From a checkpoint of a small mixture-of-experts model trained on Wikipedia: 4 picks a token, a sigmoid router.
Below are experts of layer 2 (counted from 0) of a mixture-of-experts language model. Rows are named router (the router's row for the expert), gate (a neuron's input weights, with its number), up (a neuron's input weights, with its number), down (a neuron's output weights, with its number) and show model dimensions 0-127. Each number is 50 + 15 x the weight over its row's rms, rounded and kept within 0 to 99.
After each expert's rows: a language model's description of what the expert responds to; "gets" lists some tokens that make up at least twice as much of what it gets as of all text. This comes from a sample of Wikipedia text that the model never trained on. Tokens count by the router's weight.

# expert 38
router:51 65 65 25 58 20 39 64 49 57 55 58 25 42 26 57 61 57 43 37 64 62 45 49 66 68 36 56 32 42 52 48 71 50 65 43 46 32 23 57 52 50 61 72 81 29 51 45 56 73 80 51 46 44 61 50 45 49 59 63 62 64 54 61 64 35 47 72 48 35 37 80 73 62 68 51 42 67 50 55 51 44 29 45 63 48 31 46 46 35 11 58 72 39 69 53 44 50 38 61 26 51 52 53 51 35 41 49 36 34 29 36 43 23 31 45 25 69 74 71 53 29 17 08 65 60 65 56
gate1:71 44 34 39 67 56 80 54 35 53 65 68 51 49 51 58 36 58 43 47 10 13 48 59 48 68 31 51 21 60 41 46 39 57 27 33 45 59 56 72 38 49 41 58 37 63 55 70 34 50 74 50 49 50 52 71 66 32 26 50 67 41 37 36 52 37 46 66 50 37 45 34 49 53 58 54 52 46 60 16 66 49 58 66 32 69 53 47 89 64 46 66 56 34 54 26 50 48 51 46 42 48 66 67 45 38 57 26 53 50 36 38 18 27 72 47 50 86 70 57 40 64 68 67 86 44 72 63
up1:73 67 38 29 44 60 49 53 37 44 31 62 34 50 60 43 63 43 72 69 23 47 41 68 65 38 35 79 48 39 64 65 34 75 43 54 42 65 31 57 14 31 49 54 72 54 58 50 51 45 49 39 57 45 71 61 83 65 33 63 86 38 34 40 48 80 34 56 70 61 40 38 30 55 68 36 77 56 60 44 69 43 29 62 41 52 45 57 57 56 52 37 46 65 54 71 53 77 41 47 95 63 59 46 54 17 49 51 36 56 71 52 42 79 46 52 46 77 57 52 35 39 53 55 40 45 34 72
down1:51 56 28 55 34 59 49 24 74 38 72 48 47 30 42 37 62 41 72 52 14 60 51 61 55 58 39 48 47 49 46 47 63 64 72 33 37 35 45 49 36 49 36 66 48 54 56 45 40 34 72 35 33 40 65 47 64 48 53 52 09 39 62 33 75 59 62 56 69 69 49 15 56 69 65 39 70 44 99 25 52 68 59 58 37 60 53 60 76 57 55 70 48 53 44 29 57 52 53 41 35 30 58 74 53 27 43 45 56 37 86 46 63 54 35 27 37 64 47 61 54 45 65 58 61 33 17 33
What it handles: Os endings and line breaks. The piece -os inside or ending words and names, e.g. Thum-os, comp-os-itions, m-os-que; also line breaks and "the" beginning noun phrases.
gets: "os", "\n", " the", ";", " /", "ios"

# expert 40
router:68 87 62 56 73 42 33 55 61 56 46 53 35 49 47 49 56 53 45 69 85 50 49 69 76 61 36 50 68 52 56 28 91 34 53 57 54 41 47 56 35 71 63 65 58 36 57 67 73 40 65 44 88 59 62 65 44 54 68 25 33 41 50 79 76 31 41 68 33 33 00 59 48 43 50 36 61 55 48 51 65 52 41 33 65 47 45 39 61 52 48 55 48 53 78 48 62 32 66 85 29 59 46 36 46 29 56 37 73 36 37 47 34 42 57 40 47 39 49 63 37 49 53 39 32 47 39 50
gate1:51 36 39 51 54 42 36 66 56 61 20 59 59 49 45 30 57 56 58 42 28 50 46 47 41 51 34 37 47 21 37 40 51 23 77 47 32 43 49 60 64 67 32 64 63 09 63 49 45 34 38 60 59 45 31 96 42 62 26 42 40 74 53 52 62 84 46 55 61 42 29 38 43 72 59 62 22 66 43 58 52 59 41 60 49 45 45 24 53 65 46 48 49 53 49 48 58 45 48 67 37 46 65 37 73 56 48 28 70 72 37 33 44 34 65 60 68 66 17 67 47 64 23 41 87 56 56 23
up1:64 58 56 35 60 37 35 27 70 26 56 47 65 62 34 34 36 43 39 52 46 45 46 66 18 26 68 72 69 58 34 63 77 78 56 46 58 24 55 45 43 59 61 42 60 42 23 30 37 12 41 53 74 29 35 12 22 43 22 59 72 54 54 52 52 65 52 10 58 44 42 34 33 60 58 67 45 27 38 48 42 56 56 52 49 61 44 54 52 51 46 41 64 52 52 28 69 50 52 42 46 72 66 49 38 58 31 76 77 40 50 53 28 50 48 53 37 59 35 50 74 66 39 32 55 73 49 57
down1:53 52 26 46 53 34 63 45 53 62 46 65 46 46 42 67 49 32 44 38 50 35 37 68 39 40 52 36 70 52 42 59 48 32 55 49 51 45 60 16 53 59 94 57 81 57 45 53 47 50 59 43 34 41 69 55 40 57 59 65 71 43 57 28 49 66 26 46 48 54 58 43 56 43 56 48 91 77 60 17 57 15 48 69 41 29 57 73 36 54 53 30 56 54 45 18 70 53 23 27 36 68 38 48 55 72 35 69 70 30 44 55 39 57 29 37 52 37 37 14 66 40 30 44 77 53 46 66
What it handles: Final -o syllables. Word-final o-ending pieces and the particle de in Romance and foreign names and words, such as Aldo, Motto, Diminuendo, Aberto de.
gets: "o", " de", "to", "ro", "io", "ore"

# expert 43
router:69 36 60 40 48 47 59 61 50 61 60 32 52 41 52 42 73 88 53 65 43 57 51 45 43 37 50 50 39 53 37 49 69 55 19 38 53 64 49 25 38 87 45 63 61 62 57 49 44 51 33 47 48 15 55 49 39 34 79 20 72 65 51 55 45 47 47 06 39 36 40 67 62 36 49 51 32 65 55 64 36 81 35 58 48 27 34 39 52 29 45 44 50 37 46 42 20 51 35 51 49 23 45 24 45 32 60 22 54 18 46 48 68 33 39 58 62 37 53 58 69 19 66 45 59 42 77 54
gate2:75 60 46 68 60 23 43 58 61 49 71 65 44 56 73 27 57 70 39 54 61 25 51 57 60 61 57 40 56 52 38 51 50 54 39 36 71 62 41 49 59 63 62 42 54 69 88 72 63 82 43 57 50 72 25 44 43 54 44 47 63 16 65 26 45 36 49 74 46 36 42 46 34 42 27 49 67 43 40 31 40 57 67 35 59 68 67 35 15 61 52 89 49 57 50 73 71 67 55 45 25 66 43 74 57 48 50 74 44 33 72 32 49 24 65 46 60 36 58 64 51 54 26 31 53 42 58 39
up2:67 35 53 69 51 40 44 37 37 56 72 44 52 67 54 17 52 53 75 63 46 47 66 39 62 62 50 33 60 48 45 32 34 53 34 63 70 43 41 61 55 49 35 66 41 41 71 64 38 76 43 39 49 53 34 64 50 68 46 38 47 47 60 59 64 50 57 40 25 40 78 66 30 69 27 37 48 59 50 20 42 67 36 40 51 69 38 54 48 39 47 70 51 61 59 74 99 50 72 62 50 44 41 58 50 28 54 71 30 37 83 23 39 24 85 19 48 34 73 39 49 68 27 47 48 47 51 56
down2:37 62 33 61 51 40 27 48 30 85 60 65 36 51 20 44 44 79 54 52 49 43 69 26 57 30 57 45 43 59 59 31 30 43 42 57 47 62 28 42 70 35 37 53 37 64 71 50 18 74 36 51 48 49 49 62 38 71 36 22 58 72 56 65 49 66 46 56 53 63 44 71 25 43 38 26 49 33 45 63 41 27 51 73 55 47 46 43 56 31 60 62 58 32 54 59 36 71 59 40 81 61 23 44 46 54 39 63 43 39 58 78 44 68 68 59 66 25 47 54 36 45 19 24 54 74 73 69
What it handles: Auxiliary and copular verbs. Forms of be and have after a subject, especially "being" after prepositions (of being, prize being), plus got, gets, becomes.
gets: " was", " is", " were", " are", " be", " had"

# expert 39
router:50 53 31 47 63 46 39 43 59 37 72 52 64 38 55 38 55 68 50 44 80 54 55 46 39 54 59 40 58 42 38 50 54 67 43 48 81 47 35 48 66 47 48 58 50 72 39 87 72 44 50 66 44 49 40 56 14 12 77 34 57 68 44 33 43 36 74 50 61 24 23 68 57 53 51 54 49 61 48 59 52 44 26 56 48 29 46 29 69 34 23 57 57 37 51 49 00 21 34 31 46 43 77 66 36 47 46 53 79 56 32 65 62 52 61 80 56 84 50 59 41 50 48 37 41 39 48 50
gate0:52 56 39 61 33 40 72 66 57 21 45 39 69 64 36 35 52 74 74 58 72 60 54 52 54 58 46 69 60 41 59 22 30 70 67 49 39 23 35 57 46 61 18 31 46 47 56 56 33 36 50 67 60 53 61 54 66 50 68 30 92 33 44 41 57 39 59 49 60 64 28 45 47 79 47 29 42 22 66 37 47 43 68 42 28 39 45 26 66 50 50 74 41 54 59 52 31 43 66 41 56 52 57 57 62 63 83 51 72 32 46 21 61 58 72 46 64 77 39 51 71 51 70 59 18 51 48 40
up0:24 22 58 52 63 64 43 27 55 59 57 79 73 55 50 39 55 36 33 73 36 18 62 64 62 53 48 45 46 37 64 49 34 44 53 38 58 69 77 40 36 62 66 49 63 21 37 62 24 34 44 31 55 44 95 70 66 43 34 51 29 38 56 56 42 33 68 56 42 63 29 53 55 86 53 60 46 74 22 72 61 45 44 57 45 21 40 38 41 56 54 55 34 53 50 75 54 67 36 59 63 56 28 26 40 80 30 53 54 64 46 44 37 48 33 47 41 43 69 41 38 40 54 65 44 44 72 35
down0:32 35 24 39 44 45 33 61 70 54 55 62 38 34 90 58 55 40 51 43 33 46 48 46 39 33 42 26 55 55 40 39 63 60 45 64 31 50 34 45 56 49 58 57 43 60 51 90 70 24 71 91 67 33 65 46 63 70 40 38 45 23 33 37 33 17 21 43 27 64 61 48 48 60 49 69 40 11 54 57 34 50 81 51 53 91 47 64 48 48 39 52 51 43 55 47 36 63 63 42 63 62 39 61 63 63 41 34 66 28 52 51 42 50 59 25 69 48 29 47 33 47 43 49 61 37 49 44
What it handles: Mid-word ud/ok/ey pieces. Inner syllables like ud, ok, ey, eg, ord in names and words (Yesudas, altitudes, Quds), and Park or Farm.
gets: "ud", "ok", "ey", "eg", "ord", " was"

# expert 31
router:56 36 75 52 55 48 70 44 47 42 63 44 53 28 53 59 60 73 60 66 36 47 53 41 48 31 49 61 48 48 40 55 66 54 24 42 65 54 40 33 50 99 41 73 61 71 56 49 49 47 23 46 49 34 61 52 42 30 80 41 71 73 52 55 43 48 51 29 36 39 36 63 56 46 62 30 25 60 52 70 43 80 38 55 37 33 26 40 52 28 39 36 55 23 50 45 24 58 33 47 46 22 42 33 40 37 65 28 41 26 44 43 66 32 54 57 48 30 59 63 79 28 67 40 58 43 90 54
gate2:41 58 22 44 60 42 70 39 27 56 33 51 36 50 68 92 49 40 12 17 50 51 17 40 60 41 38 57 74 58 31 48 75 62 38 50 27 47 49 50 45 71 38 50 49 37 44 54 48 24 60 39 70 71 53 62 23 37 33 56 62 51 68 67 28 60 32 58 68 59 40 37 78 60 87 60 57 66 60 60 70 47 70 43 57 58 56 68 53 36 27 43 45 62 70 45 49 64 44 40 46 45 64 65 59 37 39 42 39 41 43 56 41 65 22 58 39 37 39 39 66 57 78 33 32 74 56 50
up2:58 21 80 74 42 51 56 64 66 47 74 40 52 51 46 53 33 49 70 33 51 46 78 44 47 38 68 62 33 41 37 33 36 36 42 49 45 56 61 65 61 48 77 37 72 42 58 68 59 26 62 28 36 43 46 45 31 42 55 60 33 25 37 45 42 41 43 54 49 48 45 47 59 43 45 53 38 34 51 64 14 56 63 48 63 75 50 67 42 54 27 68 29 49 49 48 43 53 88 48 71 43 79 61 39 81 58 58 81 40 49 33 56 23 93 52 59 42 60 70 56 27 37 73 64 48 54 73
down2:68 72 29 36 69 58 62 34 32 53 08 67 65 50 38 70 49 50 13 41 60 46 42 57 77 30 39 51 58 40 63 56 97 58 52 43 57 35 42 40 41 66 65 31 60 51 48 38 35 50 48 40 55 49 67 60 26 66 29 53 45 59 55 68 58 35 39 56 69 64 64 33 47 64 64 48 54 72 56 47 65 56 68 29 54 26 58 62 38 59 40 28 46 68 86 57 71 44 18 57 38 52 38 67 74 65 45 47 31 31 75 57 41 61 33 67 23 58 38 45 65 52 58 44 58 67 42 44
What it handles: Auxiliary verbs, See also. Forms of be and have after a subject (was, is, were, has), plus "also" in the "See also" section heading.
gets: " was", " is", " were", " are", " also", " has"

# expert 14
router:59 57 52 56 48 50 25 90 43 51 32 54 33 68 20 67 48 49 56 62 64 51 66 50 61 41 46 23 33 77 59 53 36 34 49 59 55 67 49 27 42 43 53 60 50 55 41 98 55 68 46 44 60 38 61 68 69 24 27 42 73 28 48 28 57 44 57 72 28 46 22 59 52 41 58 39 39 55 38 57 61 62 24 47 60 43 33 33 39 10 66 57 50 48 79 31 46 26 34 51 37 62 58 67 52 48 31 18 56 35 47 60 42 55 37 74 46 40 77 60 36 49 43 44 57 55 36 63
gate0:42 53 58 51 22 40 34 65 49 44 22 06 80 64 48 70 64 67 50 65 71 47 35 48 69 35 43 61 66 41 32 53 37 49 17 69 65 65 53 56 10 46 51 45 54 69 54 67 60 62 65 68 67 50 60 58 63 44 57 24 65 62 47 56 63 59 51 57 73 48 42 51 32 47 72 59 50 61 27 63 69 52 59 56 70 59 41 36 53 21 34 31 45 51 59 39 49 53 61 43 52 43 35 51 52 96 53 32 51 41 47 61 18 60 51 55 51 27 47 70 28 54 68 18 52 29 41 64
up0:69 72 41 47 52 39 54 45 50 70 73 70 29 52 47 35 41 77 43 52 32 31 17 43 35 58 77 74 41 65 48 75 53 52 66 57 69 45 53 29 39 46 63 37 40 31 30 48 29 30 63 71 40 54 65 52 18 28 51 48 45 42 50 48 55 54 50 43 19 41 71 40 44 42 46 76 40 30 59 67 47 27 47 66 60 23 63 42 59 54 50 46 50 44 33 51 34 52 60 58 55 53 41 61 47 15 37 45 52 62 14 59 40 77 57 28 56 36 49 52 37 70 61 71 34 38 73 10
down0:83 42 63 37 42 23 43 62 65 41 70 43 48 80 56 26 34 55 70 34 64 70 80 56 36 57 67 32 35 69 69 45 41 61 87 40 62 44 65 48 53 39 32 40 45 33 50 45 50 47 59 43 23 46 38 46 34 25 57 31 78 51 43 30 64 69 68 39 54 33 41 65 54 44 58 44 21 37 64 53 62 45 56 08 58 46 27 50 27 54 61 78 39 37 37 43 27 34 45 50 50 36 30 30 36 37 48 48 72 37 09 61 46 47 48 46 56 40 43 60 49 49 54 76 41 50 57 42
What it handles: Latinate suffix pieces. Word-final suffix pieces like -ion, -ions, -acy, -gress completing words split mid-word, e.g. Repress-ion, aforement-ion-ed, con-gress.
gets: "ion", "ions", "it", "he", "==", "iss"